config.yaml
hidden_size: 192
d_expert: 32
d_shared_expert: 0
hidden_act: "geglu"
router_score: "softmax"
balance_loss: 0.00321
router_z_loss: 0.0001
lr_router: 0.00104
norm_eps: 1e-07
optimizer: "cautious_adamw"
batch_tokens: 65536
max_seq_len: 512
Below are experts of layer 4 (counted from 0) of a mixture-of-experts language model. Rows are named router (the router's row for the expert), gate (a neuron's input weights, with its number), up (a neuron's input weights, with its number), down (a neuron's output weights, with its number) and show model dimensions 128-191. Each number is 128 + 24 x the weight over its row's rms, rounded and kept within 0 to 255.
After each expert's rows: "comes before" lists some tokens at least twice as common just after its tokens as in all text; "gets" lists some tokens that make up at least twice as much of what it gets as of all text. This comes from a sample of Wikipedia text that the model never trained on. Tokens count by the router's weight.

# expert 128
router [150 103 124 124 116 160 162 148 127 132 101 123 130 148 131 102 157 124 152 157 117 108 155 113 115 181 142  95 117 102 126 114 119 106 101 135 142 129  96 133  87 127  87 125 142 140 124 132 136 167 132 160  95  75 159 130 130 135 120 117 147 139 142 125]
gate0 [140 136 132 149 134  98 118 130 139 137 111 128 104  95 133 134  75 147 139 139 128 139 119 110 129 159 120 105 117 120 133  68 125 131 112 128 106 132 106 129 126 126 140 125  66 128 115 153 152 134 151 138 123 164 124 117 139  98 129 122 145 134 167 141]
up0 [125 155 141 103 170 141 137 127 111 104 138 130 132  97  79  92 154 127 140 118 146 185 174 136 144  88 139 136 127 137  94 133  59 155 127 125 184 108 144 126 127 123 167 176 140 114 132 139 148 111 117 102 105 152 159 122  97 122 115 186 132 130 107 134]
down0 [ 99 131 111 134 179 142 120 167 134 119 141 167 125 122 140 119 118 143  96 107 163  86 143 139 164 145 140 119 112 124  65 199 100 129 132 115 145 134 186 139 109 115 112 148  91 105 186 146  83 130 133 142 134 112 128 146 129  93 111 166 115  97 129 136]
comes before: ", ", ". ", "s", "s ", "ed ", "."
gets: "s", "round", "hand", "head", "ground", "camp"

# expert 97
router [127 117 140 122 123 216 150 162 124 158 104 108 111 135 130 117 127 121 132 143  86 145 141 131 121 172 133 122  99 120 111 109 129 142  98 178 128 115 141 148 150 115 139 136 131 132  98 124 100  98 117 108 127 158 150 137 105 145 122 157 107 146 153 128]
gate0 [138 148 155 164 139 110 105  99 101 125 159 179 160 101 114 123 100 146  80 137 138 146 122 127 102 123 115 134 151 124 111 127 141 169  96 135 131 148  90 128 131 121 131 184 148 122 129 132 141 146 132 137  95 139 150  94 104 125  90 100  85 169 168 155]
up0 [117 157 127 133 161 130 175  83 120 161 126  92 102 150 118 117 119 110 130 120 127 104 105 126 126 122 171 108 107 130 153 151  99 133 143 134 136 151 117 139 116 139 174  66 130 121 126 129  83 142 129  83 139  84 137 136 122 107 187 123 116  86  93 149]
down0 [107 131 155 129 135 111  89 141 119 165 128 139 123 156 145  86  94 117 112 119 107 106 150 125  88 144  94 119 118 111 114 115 135 137 124 120 162 138 124 105 142 133 108 120 109 128  96 155 123 131 122 140 123 123 169 113 160 109  88 133 156 139 143 114]
comes before: "(", "| ", "and ", "=", "K", "de "
gets: "i ", "o ", "a ", "u ", "an ", "us "

# expert 88
router [131 101 161 130 146 174 151 142 135 171  80 109  92 134 121 148 129 118 127 119 108  67 142 160 104 150 146 123  93  50  93 117 107 144 128 185 124 137 128 144 105 153 126  99 123 163 122 165  96 197 130 152 166 133 153 120 129 136 128 147 115 111 129 122]
gate0 [119 161 119 164 136 129 125 166 126 165 103 151 141 119 115 106 127 124 141 112 148 122 143 184 133 137 134  96 147  84 157 135  89 139 130 127  95 117 130 134 143 116 113 122 166 141 112  90 120 177  82 136 124 137 129 127 151 124 112 134 114 117 157  87]
up0 [141 162 115 121 117 138 133 135 172 175 138 105 134 153  90 122 137 137 140 124 122 122  98 139 138 184 152 160 156 133 150 136 126 104 104 107 127 116 137 149 121 144  84 123 122 152 158  94 136 126 132 141 108 120 134  65  91 129 136 122 129 181  96 103]
down0 [132 126 175 164 125 124 116 102 124 136 146  95 127 104  93 106 134  94 137  93 109 151 153 119 117 165 127 144 112 147  96 155 129  84 131 127 162 181  97 123 114 118 113 120 123 143  93  69 161 133 120 134 137 155 113 109 162 103 106 131  73 125 117 125]
comes before: "201", "202", "200", "199", "198", "194"
gets: "born ", ", ", "– ", "January ", "May ", "June "

# expert 132
router [152  86 106 120 133 171 147 170 147 150  99  94 109 147 133 108 156 112  96 128 117 103 132 134 104 173 106  86 110  62 121 106 110 142 101 167 131 101 123 156 131 113 113 108 140 141 103 135 106 145 134 163 132 110 152 118 109 142 112 167 122 132  97 105]
gate0 [141 123 114 128 123 143 128 106 122 183 109  83 155 152 136 165 159 149  81 130 105  94 109 110  74 169 105 150 140  96 146 157 168 144 149 112  92 138  86 115 129 157 125 153 175 136  81 111 142 128 133 131 187 111 138 162 120 124 116 121 130  97 146 115]
up0 [154  99 110 136 115 105 120 135 161 131 174 134 107  98  85 146 107 129 203 140 121 145 141 138 113 101 139 115 119 189 115  93 131 161  94 162 135 117 162 126 117 118 149 133  58 100 146  97 142 103 155 112  86 151 132  57  84 162 148 189 101 137 131 156]
down0 [151 116 130 118 119 145 130 165 111 135 137 138 138 136  78 134 103 135  86 132 137 135 140 140 120 113 142 160 140  51 100 117 163 152 178 118 112  96 135 163 118 100 149 109 106 111 127 146 111 105 113 112 110 163 133 144 120 101 167 148  64 142  62 161]
comes before: ", ", "201", "202", "th ", "200", ". "
gets: "September ", "May ", "October ", "June ", "March ", "November "

# expert 114
router [103 123 133 102 146 193 129 150 138 157 115 131 124 130 132 137 102  92 106 135 124 126 156 132 120 139 150 113 107 118 100  85 149 147 100 154 139 104 136 164 153  92 109 126 128 117 104 139  86  98 131 144 155 100 142 130 108 167 114 144 114 132 158 150]
gate0 [121 133 121 135  98 119 154 102 156 105 105 165 132 164 155 146 150 105 132 118 139 132 168 143 132  81 106 128 118 109 142 102 141 132 111 112 168 120 123 141 166  96  95 153 148 125 153 137 180 117 151 149 174 108 123 131 126 137 141 106 158 193 116 125]
up0 [101 140 139  87  71 141 109 166 117 118  80 170 123 148  96 145 114 113 154 106 137 132 158 125 115 126 104 126  81 135 135 119 119 117 124 103 126 122 129 161 170 145 146 136 109 130 121 119 131  96 129 125 145  99 135 119 135 113 129 107  75 150 131 152]
down0 [110 112 110 122 134 124 112 135 178  68 102 160 142 127  99 119 123 119 141  91 112 125 135 141 123  99 152 135 149 146 145 103 116 140 129 125 128 117 111  75 128 109 131  88 187 129 116  99 140 105 118 157 156 129  87 146 108 122 101 158  78 147 120 151]
comes before: "of ", "and ", "(", "who ", "was ", "in "
gets: "er ", "man ", "ist ", "son ", "y ", "el "

# expert 127
router [140 125 126 130 147 153 120 145 153 139 110 116 143 146 114 125 135 110 138  98 108 140 142 109  99 198 148 112 102 122 105 113 153  86 107 161 144 154 147 139 141 102 123 124 134 120 126 138  79 127 143 117 131 102 136 101 121 152 122 165 134 139 159 132]
gate0 [148 174 129 142 125 136 135 152 140 127 145 125 131 181  94 113  86  93  97 130 156 148 112 145 156 206 117  94 166 118 150 129 127  99 129 148 132 116 158 175 142 136 112  98 170 122 123  82 182  82 127 147 121 131 124  85 110 119 131 158 171 126 146 117]
up0 [129 115  72 122  78 103 154 114 113 146 130 136 135 104 110 140 160 143 113 105 102 112 174 135 147 127 109 123 101 164 101 125 157 136 158 138 155 136 149 116 107  71 119 175  96 144 113 141 132 139 138 132 115 128 125 116 108 101 115 161  74 115  97  92]
down0 [105 108 129 123 140 160 107 111 116 131 145 118 110 134 160 156 108 145 118 145 112 123 132 168 132 136 137 131 103 100 104 118 146 149 137 142 129  94 112 116 128 110 140 102 120 116  90 140 144 180 103 136 146 120 160 113 160 130 117 139 120 123 116 144]
comes before: "the ", "a ", "his ", "an ", "her ", "its "
gets: "with ", "ow", "With ", "against ", "ul", "featuring "

# expert 44
router [118  83 118  97  93 143 113 144 124 156 121 101 119 152 109  99 146 101 149 133 109 149 149 134 118 163 127  95 139  94 141 143 120 138  77 157 145  94 127 135 136 157 149 126 115 150 125 117 118 143 142 153 126 109 172 127 136 150  87 154  99 132 131 104]
gate0 [169 120 147 119 129 165 125 152 155 106 125 129 151 111 143 130 163 118  89  95  91 137 125 144 144  79 174 136 130 138 123 139  92  76 126 129 146 147 134 168 184 158 124 137 119 117 108 134 153 143 105 139 133  86  91 114 144 117 140 138 102 143 122 128]
up0 [123  90 129 150  86 161 126 155 144 117 154  94 187 111 146 153 150 130 104 119  99 181  99  99 130 159 112 121 137 111 104 152 118 127 129 140 128  90 119 174 137 133 167 114 132 181 145 142 160 128 100 108  99  92 117 153 133 100 129 176 104 104  97 120]
down0 [117 128 137 106 136 127 146 131  92  92 128 120 101 151 152 109 162 125 108 120 100 113 148 139 155 117 107 158 133 119 128 148 145 145 126 152 122 122 102 100 136 127 138 156  97 143 118 125 117 130 153 122 143 103 121 132 177 106 122 116 117 134 158 103]
comes before: ", ", ". ", ".", ": ", "\" ", "\n"
gets: "ing", "tion", "ation", "p", "g", "tor"

# expert 122
router [114 108 134 141 146 158 156 146 125 150 128 101 131 165 117 121 141 102  98 115 115 139 155 125 121 176 136  94  87  85  96 105 118  98 126 130 152 131 160 131 127 126 143 101 118 173  84 163 111 136 107 161 147 117 140  85 119 158 146 161 119 161 152 133]
gate0 [107 150 120 151 123 122 132 123 107 200 113 106 157 162 110 143 131 120 127 150 105 102 132 122  88 134 155 143 124 170  99 148 104 154 104 128 154 124 127 207 138 110 116 116 139 134 139 119 138 155 110 144 150 176 113 147  99 125 121 113 121 173 132 139]
up0 [139 127 100 178 107 140 152 110 109 117 128 153 150 150 152 102 145 123 102 136 145 138  86 149 112  96 119 143 139 135  96 132 112 138 140 106 119 119 166 165 128 149 154  91 146 155 136 143 122 145 106 138 119 143  93 104  98 134 152 122  95 133 108 158]
down0 [143 129 146 134 145 116  76  79 148 155 162 144 138 145 121 121 107 103 128 122 102 130 135 103 113 187 117 144 114 114 122 110  84  99 135 140 104 163 154 137 135 116 104 157 113 103 148 128 107 125 121 166 129 161 158 120 118  79 182 125  92 122 108 142]
comes before: "–", ".", "; ", ":", ",", "-"
gets: "1", "0", "2", "3", "4", "6"

# expert 41
router [152 118  93 111 130 157 124 111 128 164 109 133 133 142 135 125 175  87 139  99 137 116 139 104 100 143 146  94  83  93 112 131 131 113 109 157 151 116 106 119 108  88  96 120 142 133  93 121 119 113 129 153 138 145 159 143 128 140 109 142 128 139 141 121]
gate0 [112 128 105  85 154 121 113 117 150 119  85 193 214 156 146 131 162 138 106 134 141 155 120 124 143 124  89 116 125 115 137 121 111 118 113 122 175 144 141 122 124  92 125 144 124 100 134 119 162 144 110 170 122 135 131 119 102  84 124 146 155 170  93 151]
up0 [153 147 115 132 142 133 121 130 130 117 156 137  75 134 153 141 103 102 125 155 155 100  88 154 129 115 153 128 131 111  79  86 149 121 165 174 141 115 116 131 152 137 153 157 139 149 166 134 147 126 146 151 131 112 106 105 116  92 117 154 140 108 141 128]
down0 [ 79 105 153 127 147 159 115 121 126 140 131 105 109 121 129 129 152 123 141 104 140 159  93 131 114 141 133 101 100 106 136 114 124 167 117 136 100 112 108 164 179 131 133 195 141  91 119 145 130 176 121 145 146 162 132 118 108 155 116 139 131 126 179 104]
comes before: "of ", "and ", "were ", "in ", "was ", "to "
gets: "s ", "one ", "family ", "people ", "ers ", "team "

# expert 148
router [149 115 135 132 153 185 115 143 122 174 105  94 103 138 139 117 168 127 148 159 130 140 137 101 109 138 142 114 122  59 144 116 151 122 116 147 115 126 174 145 155 133  99  98 138 119 116 140 114 126 166 148 124 132 152 146  65 160  94 146 133 155 153 138]
gate0 [159 137 168 159 133 124 124 138 113 159 131 149 125 150 107 148 159 134 142 187 141 134  96 159 109 116 117  95 114  98 160 112 136 132 104 119 117 121 126 133 105 151 124 103 146 138 128 141 124 142 177 147 127 110 117 111  86 109 151 115  54 148  96 103]
up0 [105 142  96 131 131 123 140 137 100 111 107 148 143  83  77  78 130 133 119  92 121 116 154 118 125 143 118 156 146 142 105 128 144 128 142 115 149 133 133 149 100 114 142 129 108 108 121 109 101  62 111 127 128 126 128 102 149 153 159 144 142 116 121 106]
down0 [136  76 172 143 161 162 126  87 140 137  97 152 107 111 119 146 164  92 114 123 131 115 109 135 128 165 105  94 150  96 146 125 158 101 142 119 146 114  74  99 123 149 159 130 124 104 156 125 131  86 154 120 139 177 135 144 117 134 140  83  99 105 126 129]
comes before: "==", "== ", "In ", "The ", "===", "=== "
gets: "\n\n", "\n", "ey", "The ", "We", "en"

# expert 145
router [128 117 150 187 150 132 144 145 131 140 106 117 150 127  96 113 128 111 150 101 116 124 129 133 105 159 106  76 106 121  97 107 130  83  91 159 171 143  93 154 124 144 125 107 128 132  88 126 122 115 151 148 132 120 134 122 134 128 139 149 143 118 146 129]
gate0 [155 117 118 161 163 107 148 111 147 140 114 143 136 115 123 146 166 111 129 101 139 128 133 134 134 125 148 139 161 139 142 143 142 113 138 106 131 101  94 153 113 117 129 100 168 137 147 127  89 107 113 122 136 134 183 119 134  96 132 145 143 143 152 107]
up0 [189 146 118 108 161 122 128 126 116 139 122 104 150 103 122 129  86 114 122 171  81 129 120 120 151 141 130  87 114 118  78  97 142 153 147 121 108 119 139 122 142 108 141 102 135 128 117 160 164 163 142 143 166  71 105 138 126 130  93  66 148 118 161 113]
down0 [178  95 135 122 136 143 121 137 159 162  99 104 140 177 126 115 115  69 101 138 147  92 138  90 124 137 144 116 101 148 133 133 131 114 137 146  95  98 120  84 111 115 131 157 114 148 139 122 106 141 125 119 110 112 142 118 103 157 142 137 155 172 157 104]
comes before: "by ", "the ", "to ", "in ", "that ", "a "
gets: "\\", "= ", "by ", "when ", "used ", "made "

# expert 173
router [149 118 124 108 145 136 149 127 130 169 102 123 122 130 148 142 153  91 136 118 119  80 123 131 103 179 125 104 101  70 114 111 155 157 115 139 152 155 112 173 125 128  74 106 130 128 108 109 135 136 119 169 160 128 154 135 146 131 131 142 108 141 163 139]
gate0 [ 67 119 101 110 125 134 132 116 145  98 127 135  93 141  91 136 179  87  99 107 105 101 141  92  79  96 125 154  93 152 150 153 110 118 135 106 120 155 151 121 135  94 127 139 123  96 161 153 119 100 139 130 111 144 142 137  87  80 145 103 138 168 116 116]
up0 [154 141  97 116 131 116 133 137 151 138 136 145 116  97 110 149 141 159 109 154 162 127 114 135 131 127 120 101 108 121 140 115 120 124 100 159 172 100 123 128 109 142 170 140  95 144 153 149 153 146 169 135 141 142  73  82 151 118 121 148 125  84 113 154]
down0 [125 136 139 106 128 149 170 123 174  99 142 116 124 117 107  50 136 125 141 140 139 125 149 127 134 199 132 121  92  48 163 108 118 152 147 133 134 134 121 120 131 123 114 115 134 129 113 180 177 124 141 106 162 138 157 107 152 107 114 123 130 124 136 150]
comes before: ", ", "| ", "- ", "\n", "\n\n", "The "
gets: "\n\n", "\n", "= ", ")", "ton", "an"

# expert 63
router [142 115 163 125 125 158 147 148 133 174 110  89 100 127 130 144 143 127 135 123 101 131 128 151 120 146 144 123  85  86 100 139 145 125 101 172 137 100 146 149 147 122 125  70 105 107  86 124  73 125 114 143 145 106 159 119 120 168 118 156 117 127 140 131]
gate0 [149 140 128 150 122 161 143 150 127 167 128  94 150 168 146 113 115 134 123  98 112 142 156  69 102 118 152 116 144 124 137 134 166 143 135 108  97 101 124 111 155 105 109 114 146 124 126 139 105 121 116  91 166 152 149 140 149 107  81 138  95  85 113 138]
up0 [ 92 141  69 124 100 125 110 195 117 130 130 124 148 121 159  95 133  98 139 154  99 158 145 173 166 155 124 122 126 106 165 123 116  91 121 175 148 131  55 121 111 160 131 131 144 156 149 108 185 143 133  90 122  90 115  98 113 135 129 105 106 128 128 133]
down0 [145 124 109 118  86 130 111 166  98 144 105 134 111 138 109 147  97 107 115 137 142 113 155 146 110 119  69 157 161  95 141 180 162 128 146 106 138 112 151 131 119 152 115  86  98 120 130 140  97 135  93 113 159  90 121 129 151 126  86 139 187 120 155 172]
comes before: "| ", "(", "and ", "was ", "– ", "than "
gets: "and ", "to ", "man ", "o ", "more ", "son "

# expert 124
router [134 103 166 147 106 124 176 118 134 176  91 135 117 137  88 102 127 127 105 163 120 108 151  99  98 177 113 104 117  84  95 119 136 189 134 179 139 161 147 112 116 103 112 114 156 151 108 131  77 129 137 150 125 120 167 104 123 116 102 165 127 141 133 157]
gate0 [164 158 132 150 129 203 141 106 119 149 108 130 162 194 146 119 134 149 125 142 138 144 106 135 143 135 123 114 123 131 125 152 114 147  99 151 126 130 143 100 100 126 134 112 149 146 145 149  87 128 159 154 154  95 131 130  89  86 118 129  90 142 125  75]
up0 [135 150  90 120 138 130  98 123 103 139 101 144 152  89 152 114 132 123 118 112 135 132 116  79 139 121 118 136 130 163 122 139 106 108 164 116 144  88 111 139 105 132 180  99 142 136 120 111 144 114 108 110 126 144 174  99 135 118 123 118 137 102 133 156]
down0 [133 120 108 149 150 150 105 140  76 109  91 144 113 102 113 146  96 157  96 111 127 116 129  86 145 144 115 161 101 137 132 110 113 152 131 157  84 128  85 126 141 132 133  99 104 126 144 120 149 111 125 123  94 150 114 142 110 121 129 163 126 139 134 155]
comes before: ",", "th ", ".", "-", "–", ")"
gets: "1", "2", "3", "10", "12", "US"

# expert 32
router [121 110 153 127 151 149 137 154 161 136 115 154 104 157 127 116 147  81 127 151 135  88 168 128  85 145  98  90 120  87 111  78 167 105 137 144 146 136 117 131 141 141 141 113 159 122  97 147  93 115 124 148 148 119 160  95 135 131  87 183 106 137 163 123]
gate0 [137 132 118 123 176 149 112 152 186 130 157 140 129 125 115 120 132 154 148  89 132 111 149 207 124 127 105 137 144 137 131 134 146 141 138 123 122 142 151 142 100 120 130 114 120 136 130 132 123 105 134 128 126 138 119 118 130  88 128 143 130 123 156 111]
up0 [119 126 166  70  84 141 149 120 142 156 131 129 129 141 147 116 111 145 145 119 156 122 137  85  84 119 145 155 115 104 119 159 126 154 136 118 161 106 194  91 115 123 119 162 120 135 177 141 143 181 120 105 166 140 118 108 128 134 120 118 144 159  97 163]
down0 [100 165 127 127 115  96 143 126 124  78 113 130 126 110 142 144 146 109 123  95 118 139 121 150 105 111  72 163 120 148 109 135 138  74 122 159 123 129  93 110 152 118 115 110 149  97 145 141 131 124 136 134 124 110 104 127 131 137 154 138 131 133 131 145]
comes before: ", ", "–", ")", ") ", "), ", ". "
gets: "–", "0", "1", "6", "2", "3"

# expert 42
router [140 128 126 124 129 136 166 164 135 190 102 126  98 129 100 133 130 103  97 115 116 129 162 127 114 145 140 144 139  92 141 112 118 154 122 162 102 140 117 147 127 110 121 143 118 132 124 129 113 115 124 144 125 111 140 151 164 127 111 167 148 103 144 120]
gate0 [112 134 134 144 140 146 140  70 114 105 156 115 121 131 145 119 110 130 123 147 136 152 103 121 139 133 110  99 117 110 106 136 143 138 113 138 166 154 105  86  76 133 173 132 112  86 121 111 146 113 112 160 140 114  73 130 140 138 166 165 130  86 111 127]
up0 [114  59 153 136 139 140 116  75 130 156 130 113 101 103 110 150  83 145 143  92 119 133 146 125 135 140 152  89 170 139 129 117 160 147 137 143 117 110 126 118 108 128 142 141 107  78 102 142 108 131 124 123 125  96 131 161 108 113 102 167 172 110 134 155]
down0 [172 156  96 142  90 110 120 114 106 174 145 138 106  96 158 124  95 105 130 137 124 130 118 146 122 100  87 119 125 137 132 123 106 142 136 152 125 165 136 159 163 114 132 134 102 106 117 161  85 150  73  93 124 130 130  99 117  91 172 117  91 116 169 156]
comes before: ", ", ". ", "==", "ell", "e", "y"
gets: "y", "at", "ot", "ers", "os", "ens"

# expert 172
router [132 131 128 150 116 124 148 144 138 143  90 108 133 145  90  92 138  94  98 154 104 123 129 136 108 166 113 120 109 103 112  95 142 124 117 160 120 128 116 146 157 139 130 133 134  99 142 158 125  96 110 131 150 102 149 112 125 148 111 145 117 165 125 115]
gate0 [146 159 139 157 124 113 130 137 108 103 180 113 160 137 130 144  90 150 155 119 158 190 149 134 163 128 138 104 149 113 132 112 138 156 120 127 118  98  98 150 124  95 107 147 131 120 123 101 110  99 159 122  95 134 112 127 156 110 136 135 119 163 163 103]
up0 [127 147 165 157 132 104 102 137 135  90 116 136 110 139 135 123 151 123 119 110 135 123 134 170 158 117  95 150 153 108 119 148 134 135 147  91 175 104  79 102 150 113 136 149 124 132 107 124 104 112 124 126 136 142 121 152 106 134 174 106 135 140 147 157]
down0 [120 125 120 128 113 122 134 134 147  85  80 132 136 168 102  78 109 142 104 187 148 113 117 130 141 133 125 123 146 131 116 157 147 107 140 149 136 145 156 107 144  75 127 142 142 107 168 136 171 124 164 140 116  72 147 114 105 159 120  30 153 137 148 129]
comes before: "- ", "| ", "= ", "==", "===", "== "
gets: "\n", "\n\n", "Represent", "Batt", "Run", "\n "

# expert 110
router [117 102 146 150 142 174 115 144 126 137 120 112 113 129 132 127 123  83 127 141 125 163 152 106 115 157 110  90 127 108 108 132 141 100 121 178 133 112 153 177 158 100 142  88 131 106 129 118 108 107 125 123 115 103 168 135  96 142 100 156 110 158 114 124]
gate0 [116 110 136 144  91 110 181 156 153 115 120 114 182 159 140 160 108 126 120 126 130 175 148 114 119 168 117 158 140 142 137  97 138 143 139 134  99 152 142 137 112 116 119  71 120 126 117 130 150 146 101 146 156  78  97 130  87 119  79 160 121 119 137 161]
up0 [ 92 119 136 134 152  88  87 109 122  95 157 123 136 128  72 120 198 124 137 137 127 131 167 110 127 109 143 175 130 121 154 122 106  86 106 186 128 104 159 146 164 142 127 161 135 163 123 168 187  94 121 151 118 149 115 107 146 112  94 114 163 153  98  87]
down0 [135 170 152 106 148 128  63 140  96 135 129 125 132 141 139  80 135 143 115 129 121 125 140 135 129 145 100 158  95 119  94 133 113 153 127 157 161  90  70 162 120 128  99 168 125  79 144 122 135 141 131 123 126 163 104 143 165 147 140 112 102 181 100 133]
comes before: "- ", "to ", "==", "= ", "===", "== "
gets: "\n", "\n\n", "$", "According ", "Note", "$ "

# expert 174
router [105 112 166 111 132 178 144 139 154 126  98  99 131 159 121 127 144 107 125 145  82 146 128 158  87 167 142 104  81 115 129 134 129 117 103 153 167  90 106 164 117 146 161  92 119 117  96 101 106 116 135 122 124 118 148 134 131 140  97 169 114 116 167 125]
gate0 [ 72 106 139 150  93 147 172  59 125 124 140 111 160 139  94 107 146 153 137 106  89 140 140 111 119 137 136 139 120 154 160 167  76  93 125 161 143 102 122 121 164 158 163 133 106 179  77 104 131  75 141 111 131 103 130 126 147 141 104  98 160 104 117 164]
up0 [129 140 106 135 153 141 110  92 149 155  84 142 145 119 137 113 113 136 148 148 163 124 131 164 133 135  94 128 124 126 164 149 117 145  78 106 161 152  96 154 140 107 139 110 137 115 107 116 137 120 152 146 129  93 136 137  81 173 122 134 116 133 122 175]
down0 [125  96 159 128 154  94 126 140 145 171 132  98 179 126 142 112 125  96 162 133 120 118 124  95 126 140 131 142 123 133 144  96 116  98 125 106 132 128 154  93 138  85  91 130 148 131 131 110 124 116 119 151 154 160 156 117 161 129 117 125 176 144  95 123]
comes before: "| ", "(", "and ", "was ", "in ", "Town "
gets: "t ", "n ", "en ", "ton ", "er ", "ar "

# expert 151
router [114  80 119 141 138 159 114 130 135 159 102 112 128 121 117 106 170 105 142 112 123 122 131 137 109 157 136 125 101 112 118 107 127 113 102 135 148  92 110 158 119 133 125 104 108 138 111 118 105  72  97 159 131 143 169 135 107 140 108 164 135 159 148 129]
gate0 [ 79 152 142 146 138 116 133 144 154 103  98 132 127 130 171 143 113  96 126 125 120 137 113 157 110 102 123 133 130 150  94  86 146  79 119 119  75 120 105 111 108 126 128  82 112 115 118 120 135 143  96 155 111 126 141 160 100 117 130 164 122 126 181 122]
up0 [119 147  99 122 165 132 118 130 129 174 163 150 121 124 162 147 115 178 127 126 156  98 174 178 145 121 148 123 114  99 106 106 123 119 126 150 115 142 161 150  84 134 126 155 133 172 128 136  83 121 128 118 123 107  90 104 127 175 119 104 108 153  85  82]
down0 [132 139 115 149 124 109  98 146 112 144 149 109 122 130 116 125 123  88 109 126 129 117 128 151  99 148  99 143 155 154 156 115 127 104 158 142  91 158  95 155 137 106 122 128 125 134 104  68 107  88 141 142 142 120 165 116 148 121 112 113 144 154 138 126]
comes before: "of ", "and ", "in ", "were ", "are ", "to "
gets: "es ", "s ", "ts ", "ers ", "ations ", "tions "

# expert 68
router [110  97 143 136 136 130 144 165 134 157 100  84 123 147 102 127 154 105 133 136 106 124 150 139  85 176 131 128 100  65 114 108 137  93  73 174 139  89 138 148 121  99 124 105 121 148  86 151 109 154 116 121 138 112 152 104 132 140 120 161 144 134 123 144]
gate0 [112 117 176 146 113 121 135 178 115 124 134 129 142 145 103 138 104 160 134 171 142 136 123 136 127 129 135 136 140 148 128 108 166 116 116 125 115 124 140 128 102 109 122 154 129 117 125 102 107 135 133  90  86 157 175 131 145  84 147 143 124 137 120  82]
up0 [ 79 120  96 132 147 167 140  80 130 164 122 131 108 121  94 127 127 104  69 111 115 123 171 102 109 117 126 125 100 148 119 121  84 113 116 107 161 120 165 132 136  86 132 124 179 130 134 175 140 106 119 177 121 108 110 136 167 136 145 156 136 120 154 157]
down0 [109 135 144 126 126 175 139 116 129 102 105 113 114 179 138 117 145 166 103 148 100 101 148 102 144 124 105 135 145 135 134 131  93 105 118 137 110 151 162 170 137 107 136 192 128 129 110 100 107  94 132 136 154  99 142 160 144 178 115 112  80 131 121  91]
comes before: "and ", "which ", "but ", "who ", "with ", "including "
gets: ", ", "), ", "\", ", "; ", "., ", "—"

# expert 102
router [ 94 119 165 125 122 138 149 132 125 152 114 132 118 113  95 112 137 130 102 143 135 142 139 142 116 165 125  92  99 105 104 140 109 130  89 191 143 117 105 160 151 128 155 101 136 152 116 145 117  92 137 157 142 139 126 131 116 128 114 172 112 123 124 122]
gate0 [112 145 134 167 110 140 132 131 101  96 136 135 133 123 142 137 146 179  56 130 155 152 130 105 145 147 155 120 146  94 118 132 138 113 182 135 100 115 108 160 165 139  87  88 114  81 165 129 102  93 113 100 134 161 111 130 130 107  90  99  99 124 164  85]
up0 [157  89 168 137 105 148 126 125 198  92 119 146 110  92 144 117 149 156  85  84 160 110  93 138 128 114 158 110 105 128 165 153 137 108 208 121  98 111 117 149 149 111 123 106 134 138 143 128 130 118 135 141 126 138 108 151 153 164 125 115 163 161 121 136]
down0 [121 183 135 121 158 134 122 137 131  84  86 126 136 159 101 148 152 130 100 143  99 122 147 129 126 122 157 115 169 133  86 118 108 117  78  81 155 158 124 141 171 100  90  96 156 102 132  93  66 131 136 159 132 137 123 119 150 118 120 133  74 125 148 169]
comes before: "to ", "the ", "in ", "a ", "on ", "his "
gets: "on ", "took ", "out ", "began ", "held ", "went "

# expert 14
router [126 114 145 122 134 148 146 140 139 150 106 102 130 149 143 110 143 105  83 157 125 142 135 106 128 173 117 107  87 113  83 100 107 149 105 158 131 156 111 179 133 163  99 129 115 145 100 152 116 117 112 143 122 109 153 115  99 145 136 162 131 145 144 125]
gate0 [123 107 107 114 123  94 142 169 169 158 154 103 163 101 136  95 146 141 103 125 138 138 148 119  98 101 106 135 141 146 103 132 128  75  91 114 102 159 113 130 105 115  84 130 143 173 123 113  94  88 126 169 140 143 107 119 138 138 116 134 165 125 143 135]
up0 [152 146 116 116 139 114 177 142  88 132 125 119  81 125  87 190 154 111 141 129 125 140 158 132 138 130 156  87 176 131 110 113 171 171 170 134 117 141 212 147 136 116 145 179 158  84 122 137 118 145 128 130 111  99 117 118 135  79 117 109  90 103 135 122]
down0 [122  84 119 104 131 140 129 142 137 161 156 106 113 128 189 141 105 107  97 136 121 111 102 180 144 130  93 110 124 131 132  89 149 153 148 105 158 105 108 152 100 120 146 138 143  79 122 153 122 150 106 170 126 108 148 118 138 160 137 131 162 111 139 137]
comes before: "a ", "the ", "in ", "his ", "to ", "as "
gets: "was ", "won ", "also ", "received ", "had ", "played "